config = dict(
    balance_bias=True,
    router_bias=True,
    n_head=5,
    norm_eps=1e-05,
    rope_fraction=1.0,
    beta2=0.95,
    train_tokens=1816000000,
)
Below are experts of layer 7 (counted from 0) of a mixture-of-experts language model. Rows are named router (the router's row for the expert) and show model dimensions 160-199. Each number is 128 + 32 x the weight over its row's rms, rounded and kept within 0 to 255. Numbers have three digits each.
After each expert's rows: "gets" lists some tokens that make up at least twice as much of what it gets as of all text. This comes from a sample of Wikipedia text that the model never trained on. Tokens count by the router's weight.

# expert 6
router:151183093160153114109126161203135116178163117092097073098126152144150157127128147127183198125155199113099085172098106167
gets: "and ", "| ", "- ", "or ", "but ", "; "

# expert 30
router:106191104086135075120142169118134149117097096136122105124130144148095119169171167147120168207136151105089111127108091107
gets: "in ", "In ", ", ", " ", "e", "f"

# expert 22
router:163133114144153066144093101160113160138199139176143114060171169160121131150122169131153153132133156088122132153062081170
gets: "-", "The ", "'", "t", "1", "n"

# expert 43
router:106124132122151121163136114144124128167134116183111135180169110136118142155080148090140156162060165146075095145118126167
gets: ".", "|", "201", "202", "–", "200"

# expert 0
router:166153110131133091155093124132126143125124164126125139071195142123170158124091153101152184120116146151110094143099118185
gets: "the ", "of ", "The ", "United ", "New ", "National "

# expert 27
router:075178147170131138180152166182121136141132163161076062049158123166197138086115151098108193116120144175101130177108143086
gets: "| ", "% ", "°", "–", ",", "October "

# expert 52
router:099137113172115143132115159190156085111143111109130099129143156172187161141078215123191157133102123125125093135108090114
gets: "as ", "in ", "by ", ", ", "of ", "from "

# expert 3
router:119134155100117105183048181133061058182165156126108072100141128150105116146133156138158169136119161127114092143123101072
gets: "of ", "for ", "with ", "in ", "years ", "'"

# expert 48
router:141166128110158034163130131165086167103152162129064076062158186184100147143104136129139130130119095118074139139120122178
gets: "| ", "==", "|", "\n\n", "===", "== "

# expert 24
router:144168145092114083141120119131115114165157116164103089070150136136140208194097130122143141165092131116095122129109108106
gets: "the ", "of ", "a ", " ", "The ", "this "

# expert 46
router:095138135096202030096081137125088129149180200144159141052157184183127138170096138140106172138102167096093136124102134163
gets: "\"", "| ", "==", "\" ", "(", "- "

# expert 20
router:147124118112164108118122119147101091133159157128158059095153141122173151137104124117168160143143151122086125132128150130
gets: "in ", "the ", "of ", "on ", "by ", "from "

# expert 55
router:176182108157142099165145137202086110094115154184136182161162144174099172105151168162125189094084159113090170148099131144
gets: "- ", "|", "\n", "or", "o", "er"

# expert 77
router:102175115113096102143111128172163098171080121153127137131147127158153142141106134075159194138156132079085113115087152171
gets: "| ", "\n", "; ", "- ", " ", "("

# expert 4
router:118153103110177079166102184178086146116162132119076076057151114172157141169095148148156194129161186081039091110136201121
gets: "| ", "(", "|", "; ", "- ", "\n  "

# expert 75
router:122132101085195162211144127145059095141107116131127121098145133154161132139095151155149200151074159107115079153086087118
gets: "(", ".", "\"", "-", "; ", ". "

# expert 8
router:104137163144137135093078153113118139139187159152166121099131142156164157199083136098183153106104194109046138118066115132
gets: "\n", "0 ", "==", " ", "===", "\""

# expert 66
router:129132105154151102164138143183105097133150144132103110089142163157132155106094168118136203146122163099095089171046052113
gets: "\n", ". ", "\n\n", ".", "201", "200"

# expert 35
router:110148162114134080139121160134124108131145155156116037134155153144113147142159151120154124150083156113127071138118085157
gets: ". ", ", ", "\n\n", "In ", "that ", "to "

# expert 74
router:100146139132119116167098150143124137135153122129124103086122127185136117122066126109156169147165144122055143115115124180
gets: "| ", " ", "; ", "the ", "0 ", ": "

# expert 2
router:162168131123148083134153172165137163116155158133076068122160187166114126197044182145129156126094167094090102146093116074
gets: "of ", "the ", "The ", "and ", "he ", "his "

# expert 18
router:118132196140166139167134149126106103129112150155133103137127147185158165176140171128156151107111150132122091124077065116
gets: "M", "F", "K", "T", "V", "C"

# expert 45
router:128185142097100124151162097154085126103142129110120082126137120141116176192118127187200191102141154096112114122154114123
gets: ", ", "was ", "is ", "he ", "it ", "were "

# expert 70
router:107165085102158119164135169133110106152205140182136162166105142174182090099159171070167143189096163067060072169120111131
gets: "a ", "was ", "\n", "He ", "\n\n", "he "

# expert 14
router:079153116093131144141140185118147109087140165190119121104145132165129114160110193139151166150153164105112153108143112084
gets: "ed ", "ing ", "for ", "had ", "was ", "to "

# expert 26
router:153146084154126129110168104200056065189172143145104108136144110164138180119138143114162143142163118125136134139092132116
gets: "a ", "-", "un", "h", "m", "an "

# expert 40
router:093151143172146094155097163167083139139136102127126088124096122195179149151118129135146169148118144185128107104096169114
gets: "- ", ", ", "; ", "\n", "and ", "to "

# expert 49
router:130170103131137125144061172166167172146105141149095118161111108200125141097116130104129200163067163082081152127093119126
gets: ".", ") ", "(", ",", "0 ", "; "

# expert 34
router:111145093096136098185103152157116119100154132115117099117160156145137150181113179123124204163121124099100156129165079128
gets: "the ", "of ", "is ", "|", "for ", "was "

# expert 78
router:138149165151121098117103173116160166178182176091106074093151150159171156165096137097165123102104183136025123109119100125
gets: " ", ", ", "the ", "s ", "that ", "The "

# expert 61
router:092124164161153124150070129107107113189166173141136094141092110170173108140098160103116161129097166092080109138082107118
gets: "of ", ". ", ": ", "o ", "by ", "for "

# expert 1
router:114207119107169091160122154155121074156167151182155087152063089145091171145144121153122159166145181115111079131106120117
gets: ". ", "'", ".", "to ", "his ", "her "

# expert 28
router:175178113116106109124142143154104130159093173113096120105133136172113199231113173141108174159100142124117156180100102188
gets: "to ", "for ", "| ", "in ", "\n\n", ". "

# expert 15
router:116151127122097177129189100143090129147113191145119082113126128146138134157154161094140133110145140136134126185111135143
gets: ",", "\n\n", "- ", "was ", "The ", "a "

# expert 5
router:084182131104174091153096160137072146115184127152094135086159174178174140191129196168134154150108168093124100102091099092
gets: "ing ", "and ", "of ", "ing", "other ", "ation "

# expert 39
router:126168125105109122141131165093136158101114163152111105106133141155140140159124159147141137181151176089117166092110057115
gets: "to ", "was ", " ", "is ", "be ", "had "

# expert 21
router:119193110150095102178151153144106129112101168114121096081128133172170170161141135134142192191060226160086089175134065150
gets: "s ", "es ", "es", "ers ", "s", "ers"

# expert 59
router:099152144177074126123120147116111076157163146103127096102135115186145123097072119080152130146092227153062154184080088160
gets: ", ", "(", "N ", ") ", "born ", "″"

# expert 47
router:133126119147116146132134134133153133121155148117153142124160087223173140124085173130111154136103152138065118128085114153
gets: "S", "R", "D", "C", "B", "M"

# expert 31
router:149172100128135115155151146153091106128177115139106126145131141163125136101128149141211159150112131097119115150123107096
gets: "the ", "a ", "The ", "s ", "his ", "of "

# expert 53
router:128183176152102117129118155126121138158140154133106186087160091169165156140069092118147172138103218117065105144141112141
gets: "1", "2", "3", "4", "7", "8"

# expert 9
router:122161162153092150142127137116113126131151169145129071122114162145075163165085123103126182178108164144114102220074112135
gets: "==", "in ", "===", "- ", "is ", "("

# expert 67
router:088169084113133137149111209130153138156144135184118140153107131176089132088143134133092202193060173094087121133115142117
gets: "(", "==", "to ", "was ", ". ", "in "

# expert 54
router:139127167154127143160137132175051151142134103201113071097130095124159170131103139076148183145096135136117098155140127175
gets: "the ", "of ", "-", "first ", "th ", "s "

# expert 29
router:143199115109166113129139161119140111117152179151105127147156134155144121133097164142145160132121159098108134117116116109
gets: "| ", "the ", "that ", "The ", ". ", "|"

# expert 64
router:127164098086132039158081153145116162150127179138090138090160174140142129118069187103122156144116136100089118130092118170
gets: "–", "- ", ".", "\n", ")", "201"

# expert 25
router:130203145089162094173106175148134123150133155117086143102139195202176127197102118151172151192105184141080129145090091133
gets: "and ", ", ", "1 ", "2 ", "3 ", "0 "

# expert 72
router:125177129168079063148118130153124125148123123159129126120078111169128147138122189107123178177128137091055154094088098129
gets: "201", "200", "199", "198", "202", "6"

# expert 73
router:086212082163123080155093144152102173148090135119159133108131157164170217159119185108133171152126139129110133113057111125
gets: "e", "a", "o", "re", "E", "i"

# expert 56
router:088179123073064070102101168169107076180109156150102154104131099135179157085124159179149140167085149151093152118129148149
gets: ": ", "\n", "- ", "\n\n", "(", "= "

# expert 44
router:089168089119101142181140164139090073143125115095144139094148137165181139082091148111161194149142185158099083151107127142
gets: ", ", "), ", "\n", "|", "as ", "with "

# expert 50
router:085122136158177144169126127131125113142169170166120121180110161184157117127095167127122170110067207052106109142061134119
gets: ". ", "- ", "He ", "o ", "i ", "."

# expert 19
router:127180133148145115140121171152083116133166201132101133136132124158116191146136147124183164153103166114067144125118132137
gets: "to ", "of ", "|", "by ", "in ", "from "